Experts of a small language model.
Size: 8 layers, width 384, vocabulary 16384, 59.8M parameters.
Experts: 16 experts in each of 4 layers, 576 squared ReLU neurons an expert, 1 pick a token, a sigmoid router.
Training: a variant of Muon for the experts, 400M tokens.
Below are experts of layer 5 (counted from 0) of a mixture-of-experts language model. Rows are named router (the router's row for the expert), up (a neuron's input weights, with its number), down (a neuron's output weights, with its number) and show model dimensions 288-383. Each number is 500 + 50 x the weight over its row's rms, rounded and kept within 0 to 999. Numbers have three digits each.
After each expert's rows: "comes before" lists some tokens at least twice as common just after its tokens as in all text; "mostly gets" lists some tokens that are sent to it at least half of the time. This comes from a sample of Wikipedia text that the model never trained on. Tokens count by the router's weight.

# expert 13
router:368469495545522420513475471534464527590515464473461436460379540562439471515527439541530470526475416434586486553461524491458413491585450499471456501453476503472471536541442515487498610510440640488463489527481623523504463532558569574607469429449463546423454521465486482503549465459502530476
up0:571473456430547486552462547468523519494437591490369497496410417525546540527599477553500465581386450609455418530468545516397546546526423410442540457551504410495491540540541524505523500478474436428550440519555444515453474442424547568553516528485508531458584521418502499404471542551502492503
down0:577545489405505502538496538485502444505462375552501409472460464536470517484509539524486570514429447414521553507410470481500547553434501456534523465534465442465447423489556553598508557520509498492540597564431465477542483447519452467539461416458550598601420412446488416474490491489501511515
up1:479614578549491448446477442445499503461470480481467560455547518434462601476495508487401475545482501486476440402420525497501511596525451498531369527481573565562455450463506503586561486511433524552505538514481545448457578582471476452503473582508470530582479483416385483567470537476493494440
down1:508542513501518484447506532483533457445517538460442482518519523475564460554556531520443506509553494603543471533437561457456552517598525529518471536465433533457553475483475481465529344423484535562540563523455475468494504425580546497469503602541480521497557495510481564546434555444568490522
up2:464555389485467496541479550480515423497516484519535535532443477497516508618487518552495473535524439543487485574537457505482506382462522487456523543485569449419543492581467476474469575494567549499456521455462556563434470532540525501497550433418550459483397537480497567478489418526552513477
down2:526439496483507550561476505494498517491473578489531526495434484391426587531518407532489476483495449511448414559519530519588458441545520557503543478418499548420532533538448480378489589507580565443486501426442512558517584517407562585583533475471536502425508537441461486466525527477550515550
up3:521516448433499511413490542451515516543608522532482521508396508515487501472561445524510445444476482546538571557430443603520552456460502433491461457514516498461535451445506556505433475547496513575577523460522476530492475562453518507492467464524502521518461539530445544530556490473501458468
down3:527473445587603501486480482529413537567529523478510532468535507458497452528455574498423501400477498441472504509492521517450480550509526530499497625558457487550601487533423523502471550416557432425539443409579550478524439592613478493423549517479544449463565527505434486430473505427485416494
up4:484444474672513567507443542464511484471578500588384490545424454422538485545375558433447469592421491516545628544515456533381572382439428475533516503617405562527549508467482498490568443508476515454567493573508574509554514519582526532456511487513538518559478465533547512520534453461471468508
down4:434517541500442553466583372521536494500443435446518478444516560526469532387490535561526468471551536455569475487482500505479513538517523501550495384581458488519412529582453508504383570397521496423449502523438567453473500378450559541519550406415531541455554524510464480490463422493567438525
up5:404481465541466469552501445557491567400394488404447494525417555572558535447494532447505541484445536537480460455462513581515579571572465636549530600535522584430404493545548453525461505530537517494631593523435612437531458528512416575533446527484515475430462511501486488553474489476557539406
down5:583546624509448501572391508490505524531578536577478535512546564411475586528431503452520559484597519480490579537607530476525481543535493507426541467490439474464463502479477506520430504521527498462509545490467534463415545517516494407513478496543548615503479473537476462425551529510478421535
up6:360478550504480485489542449539382518598511503509447548498486460585476507441498514475465543498525481528493489474490461524477652509574473549451440455567528441473496464536469494500507468420492437468502514602615632518411565492563548477482626473553533590430529513511409528446548455525460530537
down6:561512564527473531457509545543533490475461558423552576518543474507539462543484464518519507446428526502591505542513458456472446469480487480456508442582508529447622465450548443509549552504538578462520576510511545514555499462495553510501550500506426526468438501454557426553473365548549563482
comes before: " the", " a", " his", " their", " its", " this"
mostly gets: " in", "In", " during", " on", " In", " from"

# expert 3
router:438448432538506426511481460496389430611540448536455406404444502525434438512501483515523498411528448454548552524448465501543456491573439440430470510425455432408549516529520525471529663506427545524466473577496541495470539528428524577505464461479469451436486603458504510451542490552422535539
up31:525479412487509503482451456517386455470536509607531603484529527497450566498492527473505488517508544454489554461475413549540414473609560511466549474487491493392562473455487483476551473504461367379397489457475469465534462494473408476529530478422534499502477594487433548525521517448547477506
down31:577407493563488482478539592422532495452533471489504519506496494462507502488492399544485600539524469515473493547566437460576559611472395494497512522507419513525548583476416524549487538448483455477515606529498521538513433453574455446542511479412503488451570511539476386491466479425536607541
up32:526497506468533496457526589512498478521446541471498559474444485588439452459545582498466488510541520518519516400437529530475543505475389540484489534553460468433471484577416435565450501493439446519541501417512515514574529451470471505550537490465603488478436612548476617495460496550475570474
down32:475547468480515494481405526496458468575450486462544483424408434482497566514419557596634497510540566541546512487502463526480531535359599534426512526525441495499528511486595541442539517511449505496555495533478465500452450477509506472449489521528493446552477518573535270430534537484521515517
up33:480494622492590420536601594548505483643453477516437510403625426463466493552541472562459521477472526457532499590536496510566544486492551522451482595491470525413494543490529469449548507481480461580521519603540509466574564475527573539401427528462485403505376529524537556494512573497544550524
down33:543527518453432470532489515436499517462542571585574548444515546588464481504603502537524496437502428513471627547431559486425513497381396561564516464537522499505532402479456550508542525517500484604473484562612493522452508564574430543420454624527457543539428408471499601476533442458446554590
up34:516482495510531490412542468438554499505495485447415503510512552487522553407458551506541517543541469514434512542488486469451413523491494510553559583461421467558565458546535501469524642489544471505573482432638566498524508470446496527452498408514473572479536389474493572568439440539496484511
down34:465450450412481534541508419564439543424473446459502476493482485464509499505506463453417466454451524551470486565455517524418413509410547492522451486524544530516495497528634494526450590586486547492484458560580539511538550498557522488495419477450473405611515480527566466457496497591443471456
up35:471477472489586444476523562440460486483571472560506510432536374443474483430544506606479546438543479548454478452501482450502568451494520536450471571573489521476522455363518412458486535432505530525469639485467563445484481520510513568541573524451473495509526439521422521532566525552523544557
down35:530462519468460500506376451487390503530486477547504532455503478484441547464540568514448524420551468580537542527434522473549471479508423544471455511372484448489541623465547504455455523549512454489580467509450381469522508419551553466514381586428505572556501424433503465551511498463599571519
up36:557435456480568358510542528533477504459546501491545478504502466522363474495485591431503402565547649514431473498521460508479475584549483459499399505503509553521478351470474498519526531511537604498492491454529536510506481499461399520489469442384487485385425492519475513549517454469552495495
down36:532505477496534531566537431486433521441531485490513484505486449459460461434473427620580500500641561536479428465483470590426529618409636406476474460519478437484523610489482427508565580531414534393477444531496443540502467519498619431507589570481491536446421536532442584544479468504401481421
up37:528549431510560538477511574489471583483563545507440570467436459472411559537532461544602528538443517447473466430514446555449508429505438513477457575509521510543494544600544445534490472522558480425559444616510610540521461522546478517494507558508472517439450436486481565449507457502426522531
down37:539513525487527500480464429457584484485519505574495430614577378452459565566547457462429475550470494560486391542467536592445574479556492528477428514546473535564540510437454531473542612514506376474534498531524491527488566581489564597432472625538480470517424568507423520569436457480580394470
comes before: "\n", " The", " He", " In", " It", "S"
mostly gets: ".", " b", " c", " p", "F", " r"

# expert 6
router:419492446560526505536481499503473481619542489514518510453526489515484419528556426533559464505581470434562458520428490516472399490458411517473488582479445434452559628535452578510547547464480621446493431440539591530483397519522512599505494511483486454496493535512450473494586544449499522524
up22:540437491428521426502486620500553391516597439486559507459481490501560559462470567549539550529483486486495490507475530534468450573545627387538455481607522468406476495472474444442487524526413458473531545566498536444383418488514519553459478472483530403474503481495500469552539512488519485387
down22:465553434568561585554420530503467393563422557471428398416621474473455492486528419444550441548498553539516486584456570545595473450509455500469535499487502557490515428542447503469460522408420512429545468546491480513474505530492457442603444442518445522531411420516505510525483549507452508520
up23:477435531501455591460595566499508453530508476535610440479438484509556452502527503431568580537427449528583482528545473560461538508492498563491517513422399537504582572508500465545482498529581534581590487510478475482509476609479508487679573528490458471518551458556496512458448506543504471522
down23:521538515544534439509466464511499484557555548446568470499478538597555519586568481465484463420492523510472508588531534436554530490428526432552472541489547509485505475544577531507424503440477466432459524505571451391410523459478498508426431493522483376467515539597511503587480513560416510557
up24:547535475436518512519434468512430494558498491482483583463509487594433542459602447459546567552501531494482470506510468520532554516485428511611547510490462562377476561453507522550461454476454521467492437576485506545506543484504522518476506492513369499565585446623498488516514439408554420517
down24:506488482477441481421458512546520438537518514498535541439402417581516414492512611486573436441503515575561532532537386430522529465528436489430489496444524547458468504523447488465516450509492470502509507498535493516482553487429496520589508535491459511600529486640541443468543474526641488529
up25:569375488480492483557399526489439476499520489490463519567493531545433507626521566516496518365520475480532464465508446437504467510558558481468473491548474574481477529467473464635483533495546537641521489483514519491418438546417478426498439558517478421544516498577487508489425487423503568536
down25:506452574477462503426475523477537539460560512534492429451491445581524625446495383467425562497517463457527525482524465608482542593534430477626498415474459486529513408510525496486536478475389527462507529463525553537525501554400556554454524391540454584483521505455560544405545533491522506479
up26:403519465452565493432536462584432561562422482507496507484436459526486455436452476506485381529492549450437570544451448423545485482523583574588549497543460553581674553533525602582532572542555437488473515426508523549478516604445519477477562480444544394538420472466498624433583503544470516440
down26:479525419425474475445478432537487476441517475498450461383491532441480551586513505519581495547441594486519475445506497453561541500529430533490570490521550540498427514474503539449490455518564479508437448551486552480556574517484507500432611514449552463582537495511499485443539501571486538477
up27:422585467616562558467509559486509498500536481555639482495539544534425462489456504437509538511405490522477488476513513487543490490575393508606472477477509478470462490601517474573522501387567430500560472549500536496641406487498522495439510545621452550481419526473543467548488512529482562472
down27:483467552496523520476533444450457448489459511566525638486487499480499542374478495425407523549525516597491481519453556558479516416566491446479494443454477516470566445458484480487553432539476516436380476430467412514488389490562599425417545575595399536495510441554543519505529529529513526472
up28:486540459555524451522519406489519444450591466530419492499423500512478571501556486503537473504439618610441553460502488490466489558505548430509504478503491539492430521453602538477495529479508526494484420384592477498420500430605546476497474558609587504525475529536543536488576497545526378465
down28:534493383447571515497591449619407485443427554596509540452552491472517479536447571494471511508476428442463488458478445467556520505455558501533509462426525478443459513520476456533574433514556499520529561496558520516575553542580491438453519558527476467494488448522518523406454523545481491537
comes before: " |", "1", ")", "2", "0", "3"
mostly gets: "–", " (", "(", "/", "^{", " ["

# expert 2
router:344457454517496464544522483493508494622534463532480484497456602447455435600507397512484472514540433463504552519493549568466500444457428462460562558469443471371520535535461572543592578547569539432554516525533559448479488561501538554560405475508415523496474536437486510469528491462451519534
up0:457543510494456460525581539491523438555574469506480471533554498549470496492408518467574501463434372567511512474530468497547555448470450482457498604573484492568536452595473563393482499416537521488523446496566538421486476538435479486549475633408453515588562423536502558545545536624502506524
down0:526485501559500432478574442424497528500469410429567526535494515512484532599496508448525501524516537559544526490552475486564519541385497433477580482587452440490493494569504407536554551426569502469395509406641502537529426538389358549520520612482565529551541522410505502493460550472479511416
up1:546498485495613561423555440484452456604559434452550536539529456479481427556523459445555454521505532396432507575415445424488559524561500467507473474554593329506625510458511539481512478490530526428531533425494533588502507515574474604503583480429505514525456530519481537580476488520462447513
down1:615475481564515534491457558520490503492514500469430567429558458528614421501562575475458399493520544458558513488531507451579454442589433565472456505499433488517561479447565493477580557535629470470539496414387497456585508557545605562672403473418502553531534501561494493553503481555501505569
up2:461540473542545495548549504595522521547534440435440474448431450492479563548517547543453556527467579458390470503488606415525488416449564436549449619502502551514540521495441539483548590502517503525513527417535519567611515518455542517532483492428493496467432405512482494532447472369418577531
down2:438561475549413382509554542463595503541469519483497499522478423543552456526509484548409457473531448493469560483378466428548549587485470416415477486525450509555507510461467506544507500414512511440495535545407496418525417488500509472457467542474516481461527523485400543461532515544449453608
up3:425533489608537619551499461508488554452600462459541473538466471470461413482439613522506421503500542468505452457398477494443457568467468543413506521519517545528457518508523485541587504483561556435507440478485456465559433460475598592436517503466503479382448486422428458530478512517458516527
down3:522449562595492540505587482521495369549487534508456502483547501463493543496527480429516560422447512545425500553569490500383457522491510481610612460469547607551565414479435425484500500663485520469485527457501455487543448581474520424397439496520573509421460447449514554508521546502525542476
up4:507468567455567509461538407500493411487478521502509434526553577518453484559495523462509524548480417504562515469451583464505436530546436465519550511525568510424511492460554533543527457464529590488586519490533546544413539465340527470595550487506461424488483451495544450436443558539499571374
down4:500473574498544554492473458454437463512507556455454548499536533567428527515526433543502496433466454578502488491596572531481442528563515443558584435496357488513514648416517510520522456538553519587433562522516598421530518447479505453572536523531445469566524533447471461514469592503458529422
up5:429482559498478451481471554535489524463463511497469509494477438455580553456483468447611558488519489492455466604476572470510445462562549581534568482484434537580465484507441620585419358475523474498544464508514540468512504457544435407511501536464549541552545451572506460467482478643501475441
down5:455586541418506510501495527406483375542489518507554488598564491481572475523514552464451515453474564591564615492439549538473437544450506543530475505551577485568468497480514550600514552533471441522467607545524544456480514531562455575451505538480511544548468490502501461394413471420566475413
up6:449486523489482470564414554379426495444533533457514507526543504477422529456537461497536545472548548543483482444546559561414483523491463472546539466528504465560424510473516448420522521478531356456439537564506549566526521543545589557574666496408495496496480498573630486524595505471471467522
down6:458455482430479509501588514505467554440417420479568571401604477477516453552545454504397521471546503511549483545502456472452600466559576420449506444455512490453604552523392431500490571495491590448461529578510550445513479491449456513532555444491425521521465457515554480503553523512441500527
comes before: "\n", " ", " 0", " 1", " 2", " 3"
mostly gets: " K", " Kh", " U", " Bh", " S", " Raj"

# expert 14
router:430417393489532496483433477439474495588591463541536492499472488546467496504483476569508453510481416417506564542388490462440468562543430513510491557466484456434483526587430519467535566551478509517444434475494589575505500490558497599629441448485482521498537484470492542537524513488440449557
up9:460479528440486444522490466567562508573606565451545495501542479442496498439524546578494492580503448431546524460478511528538546535469485493503363505541490484447493480574426555552535548527554512549488536554561445474534546490544437490442502422502426498639441499457462516483559495446509540504
down9:452555494495461393435503560501509470452467608457503500545486495605484481511536478482463563493460590516535600471471513486493526579470649557459424492456517543540469424489515572607468467405527461551544399466446552464538459433458534491531458572264412476478448526559500474502533517546462486490
up10:401496454602449461525510448485520490495481446484495494434449544534429501505497508580627475552521439470554450466575383523504501471508512450545548505512476533509492506446470430502496441594427482529508434454496438541475416581441542468562542460506398481553514498565560517621515473470471426476
down10:557450500523599482457435533417487487515477558529457543459506528474564456505563528520485463569484473504509527438467430559522455467446534464528514464462566565515536564602504530502482533589539544533521499463491502499453524544469486416471440571483505532538545455499511493495507506562520504492
up11:495569568523504513516502457457515505567503573485518455520468487479429520425521536508557436557459553435515534453492618452436458518544460418448454506479579628523480488450528356454528480595618425512479526479535501524451575463547535397495553454537536487511418433540377553536442378511382508394
down11:471529507500439499444548390451448492501454548478474451454486569546551507495518521433550426446438439540488386498543482482443519536507453537482467548538473450519530474491469477477494499467541547427534475501492447565493525497598619455565434452487438431453504477541455585550521499488572500539
up12:493585489588555573440506449476401528401538596492569416458461435385402549554460464608517542523518507487452425468468495527603373520454504433498489493524514501470593535489524649579486507524530583531490553463462506516503478474613545525553586555462523479488544554589568527468526582493434509431
down12:530414577457539498411468526496517556554451516541419467642450555485561526492454411617537434514478492507510500519532467408434469597499457446475523460565544521460537526491435534509439512530493532421452469438466469477506540512521534496547538553545516460469434461549487488518409469477577515591
up13:573527540514472459548467536524480534498482463545476508562473442509469603476535567420493547492589511509457529437443498501557619495443526501505488547419409430636503466449496526429528511527567547356491515485494469542492465518514534549537498448467607494492455501489478493494396450505373545466
down13:511412446478484478500484464464562426565568509498592508462499512600511462429545497516422506455505593490453512514456470511504400520512500481498524397500520521569562450569476503396471527428417449564579406487429549510561498508520557531431456445471552484583525443507423506516478503490562466376
up14:478480599484581475554480512555401495492460489468481556561467406563496468425474500622533479481508561455581584444548480511496536550504483470477550514400437439457487480548518516542571516574539565421562448454518535405451477403464489577561544447552546483486506480511571487427474491490567535604
down14:452503513549462612423537382471448553629503472572541501566513608490388386493534506515558489575523463535506395565561504498510423509555483489511432520501508543568515441489438532536518444431453481496421496497476514482498572530487584558433434443502513498544509486496379530602480405472507464460
up15:527514521556568522622465541460559504515556580429521457459472473433529432640455466507472547513480489439394522559513520454482571452418434534468563469471529512479546526497466408527534488540484522543523469524487485491458495506504484469496535552557451599530521551437560440522444571524534497512
down15:494499447428438409531501490471498453506562458554497536507500527451612574416521500542507484524584547541539533578513530514441503562589539505584483503480522504500571591646520498607472462446421509536478570451462472523530446493438477523466491454510478452482548494446415466527561501548529414518
comes before: " of", ",", ".", " in", " and", " for"
mostly gets: " football", " player", " government", " school", " women", " father"

# expert 9
router:465596485601546458512404472507459515588546422527405500461424527604491446500463459495483537463521461487542551492492486560519445483494408484446460542419435427468463609496468559492520608480548567493427496476460507542458583560492547525487393434457458456460544479500541467526585551510498502570
up22:476450467495491552453487531492589450433573451488534431543443388446474557441555427595432455658518541497475417548477506452507552393503479500463495532553509584522494517547462589548509535503435494540505437577531492532493495540514530548500526584433558544667413521531430572482438520522548506529
down22:471524496523599534436459509548514584433504440538492496433446532436475459541513457497503460491531388562501543529529468561386495436491500545459484490557475467520530481468476475512521439586536387415441534528527498595562493511594478547553416565500488520486483575544541449540568437525492473502
up23:399468506514575461447464473474462514509554519513588453492524562501519478539444509433604549537488458531513512495393550521631468484504531511472458454592440504521521663490404488531510520461493448515540467523550597535452470508512566467596478508499448504592595519581530542500468519513566430366
down23:589431514395418478424507444550564458517499417557519583480454504513527413501434477482446437485564508529599452593528560531523364506399385459497496521544549479515533531494485505543508516424507494553542556536510514586533492463488443598528558431517546559494576481424425563552445577542542518508
up24:517498562554479416507486486501502538639529511530556502517446461528471520475477546512588446485451432440463510496420507502470536412416563554546424541517433503505489386481443569456414487550367543470527432520445540445444507639546495450470567470425435524540450530508510562459578485423414501522
down24:475502449514528578513582541485527495469530504557538552460449460486505620527543525428481428426495516481495418577475523445493479527553473449468493543563486559474476471569497506538537469516469456502570456522507478525456524498535441490471564513485539482408405521517462451462437515486475532533
up25:542522488373483470477521464464568531480444574473490428406577634491542456454577515494542464437507487552551575478478452502560477494387479468488465515522523535445466564489546572456474427495535511455457597483482536482526511415524518477409481504607538538374603500554513528451532493438466435501
down25:487449516534491531420496516507455521525572529474568439471527532499472471509457450525476474437574605578524522512538396463491540521556499455630446465484416551545521484489511501521562512462521471468490407475581493546455527477582446547462448586508528551600477548471456478454504377498575491541
up26:434499498550582525524513506613574516534499501506437461421615507550443583448474442489579519482461483465513543475492487483548521504533480424516417511479543525482592560456475517505541519554509536614452518542566519502508463464486440530455592484508506587527546471504481548560401468470519432511
down26:509518496475502563519539460430514480529579509539514484397496527591478406584486476417477590461458463547540529499533431488478548473483628531426482499524492440414439501522574469536521542422521473531514521482497536479516437500482511385597536506512499398523565503584485458559521471470505488456
up27:425498490566553547516482507464496471521470515462462528513519454458437462491495530545458519541457484500442618459484468450519512564529440608563423537494484458591451531490546499479557441581468550534444547478562532522394579478534530628503527411469533537445473516406477518526498501473548494489
down27:447592567424498521455509477570559446574549594541497497471670463559456355483538478424430454429476514504460507635530502530502556477453571546504562504390580554484493450444535560516473453542409494507463466434486555517553530573483415509483591481507502483509603492473386477599454474475561466472
up28:485505484482528483539503533592401501544524473525447409444534484574503517571374556499523477437541500469479529513541514484436538556534502448566561534457502488434344491531482435540482437493457464427576503628548462536532558419508453480495572487450580521456553572542469437447490417531436403612
down28:474534617522477481404501595582566646479454578461465582423517478421457471516483487460485396457518602427490557540451466459525469428607547588494544545464504486589442492476587598577482516512513569552596513495494526531524396573528478521531521508515526470508455546479540528503505492441507475439
comes before: " |", "–", ".", ",", "th", ";"
mostly gets: ":", " 1", " 0", " 3", " 2", " 7"

# expert 8
router:451459536528550471535480447498468507512489433489400431422511514491446446471430473573503496617496498417512513530433561521510444577549443534489584574404575465432502567537460518459528537607547583451518454448475550535542555507514569574566409414499486420432489447434455504483526539546524450527
up0:586490442501598466530548396445449481497549524445608530462452603401565518480534542505492483422502523461537432613449493460442448480413488500595559382451441512523524470588536489503552539546525535535516595512418469507468576535504468458536514619530428543588482570419603488535575566510513428603
down0:423508484482542495460570481377473460453513433489492482531568454560513527520350468569485513548509544423436473431516482573491466597489527486495538477476577477526482514620503467485537528553469507488423521498454568572445498492482509536537562578497433565528457499371439458496579502565513375518
up1:518476433458473443507525500437484511430559480601425453564443529460480457365433490455510530473475449479520559514407466429588491449470522463488485509470468526369406506572494430493436527469551481551499516517529400508496528517522530601433517533444425584497408515554528540544535569473492465521
down1:479477464534585512589548431523494475586590481417430496523450395565554520504548486372531495557553434497567463570393575370485491459460408596581531415487489576493493518602535460423567469565510503415518555495573509495479520472565514489462442573466462417437541515500460470491398472564507481419
up2:491530396473466455478507397559588476524543438516384467535427477490536577438497461518512465432494570447506560525615523545488530432598498573497521538552544481493543512474512504502521505535513478565453546471447496555506538450558435502536505536530413432573611560449532435485502473511546493589
down2:459447423550456503522538577440540518459475471484381439539510462516494467408520487550500514416507567562475427537507535416501488495522529459408492441495478420499524624531494524548460501489457431479539454445490476577473581471526504470458529497513496499481457585487553478445447399490445437386
up3:440435512497533524509489470404445442514459547415455479426504520463440559432488523568571581502514474489571537435481506515572533560437461440506590510515559461503565494496421546426448567528481534413470504499617477518562540459517495488537590553523567429484416524626445479556518539632423423518
down3:484510520524457522523461561448547446456482454535635530433530452538503600427479461533504507482591539529483462465460504439535498500496431583505462544440460470568505501490546465406478538490504553498567515516524450540537540524433525596555435570560457446519481404461489446442456411551565450497
up4:489517462490517469462379524428380547550633543516447520471494451512486580530515521513537444539472488591455415505444554487446532539605475508516548473507448428613495457589481535497477406471431513426482441497503492517471565425552435507561449517452512481475552484397532515535554431557469415444
down4:524435590467478520480504570513484602560386494503528509565528548521525422471428478534454463500522567484509586461541504439460489420543540569512466476492444392566509557427510464456511452491520476444525497516493508454640502461498463440504576495470556472448532563412464567465475536536552493522
up5:522496488518468548561423604528512496516547476472454507536471411469510441560334552492496495537596450483509519476540505433492505428552519488458503505496470482481468487422564532515481536575446484520482432570622466455526491574477476648505510537548522497496505470524574537545443498497497520551
down5:446522527552396509552500516524483442530570458473583458434556458423513509561494503355484501520516550596552436575524408468630508509569490471575491561551562512504440547485454503391525526537471423439498496525448473509436497526557510591492584490489500572581513561484487448441519476455414567568
up6:465528461410480554577469469422548395495556483506509556458549513414562554424525558484547556516505558483451492592529517533530466564604406463461616583443478521502465529569605495466517463465549500495546477457443453499518432604434410576406434581506375492436446556559383477404585616584451520455
down6:568501481453541379539566450540474483497416530391453469527509498529479551518551485637601520633558522504558484568508523467472448467570492530377604542504398554522486378527468617492514496472513454573462426434420423418499494419544565443450479529554547464538560503553472560490479615463519461552
comes before: ":", " |", " by", "==", "\"", " =="
mostly gets: " Best", " Date", " Nominated", " Awards", " Preceded", " Votes"

# expert 4
router:348536469499516469573487460527419492582548493493491507478458490484452465484526546550566443531491464406553465513436515491496441547509431491480517577465472477405464541595462517488517539517504568430558528561493551520472514536568532580567519514445524472463450504520482452465616489499455465561
up0:451501485462459489586475569538519580500515470520486512570503497512432578608530425463504453512518513492500577511461513543478511481548484589551545413435478534517445539505477395477559542449470493594425534438463443579375492540488501506469615530468467489560503470549474531593488442494554547554
down0:432491550586459437567594509574435519437480501469491468462479450478425453503475441517494494515527515539542522463450517490451465452435473512593592507479543537499556493486520520471510566519486597549528526671476519443571358430548532573547483525497511549469548560509482592489521549542510524513
up1:427537519442512518573463502509476490476470527537543451527536555505446527433491507515565394434431535569527472495511435577508466485543449483487533541446468505607534484526516552491536422481564506511456535543584432429447499483494632511552496526459529529501492447528520531550476533508476459451
down1:456496453545520528419483512557465571511489515456470503473566487414500454466423501527460432603489484467470559498484497473495583638511468556460561610478528511548438492575472577462519397573415457512497487465468491470472517475537480481483482505510510479538472492556407533514514478579452522518
up2:486502588654535487365515673553443496497479487456436574508396545533505390444592430529531467529443550489537406519534560505512537624521573436476518524494532462508542526417500412530583528437470510527496488371606453486477539515480583490480564551513534527488528485480477453494561506518479481519
down2:460564500477514571586554481500472385424514525510502423445531576481573426505494516488567446541525478567585588485490469553482430483470516610529458496526422474482546490498525448442576516596551487478552542503501445508521485539491437501581434489495690417492482439610383418485500488551467570446
up3:430423376579527562559478511477427504458513532486542470468466562459447576466574552437594562427527532504510527470478569545512364499512488462504549448490494531502413486468462469549498446485493543456524524438556576494506460523505561531460520449530472476466504521483609493490561479379561541515
down3:434471454459538444467428557478472597524516521475448475568558450471501538466504482462530585500442503516432613549522419528543448508526503493469457530593475476490522634405523544458507533560472586537500505387470459607500565546548547531503463490650381472545570470503479600660459536445560504511
up4:466506482565521316536491472481458450410502569539550392515537510483583574466510480540505559470513459551445468560418505508541578463404492507459474432545566525538496492508450475531519551507468553379482520449529515495491551399467484431522480509427514495584431471618494487444548625650500500456
down4:538544527544384625462442545531491448544507534478518545554450502431508497503455412427509439529521514452453484521449342472467448475600507477506461506489504488624489571433398445429568450456505479487501536528473507521487507466562441549525535454592578531440547539561446505466447506410549566520
up5:430522564539522434444461561561495469586483511507463581529496551468505503517402374534451440520545486496521497537587520510393489528533423408481559465482437446499528623469412395571620479495482482523464553551492489451511522458405392451455551560506451474503507495481546491546535524532573491608
down5:439409487432515561500468486528605535484417590515522556454570526442422562554515543397563514451472460534594449575431433483526460541531457497387497570445551483439527422471477483494431563484523489484490504476552457558444450549428511482545458462414461492441478526474421455554519530440413503535
up6:481444547491598528525519517540509413600474579512458496478505497523496579568559472573499530542606528586560443530535531410409486600519474486473474494500564347455476428485530455407421463508449508434571483490547514427503507524514566530461548430505533533544541506537502536465515380532620556469
down6:482519554476500442445474451554431433446539459474451463564452418523477659525486502438569495465385540424406510527366423417502564537491472495564514538476427539496504415540493505448501597573527442498496549429492519519575414492502488509568453461550465449549529515589498466515471499538482489533
comes before: "\n", "|", "-", "==", "The", "==="
mostly gets: "==", "\n", "===", " \"", " ==", "===="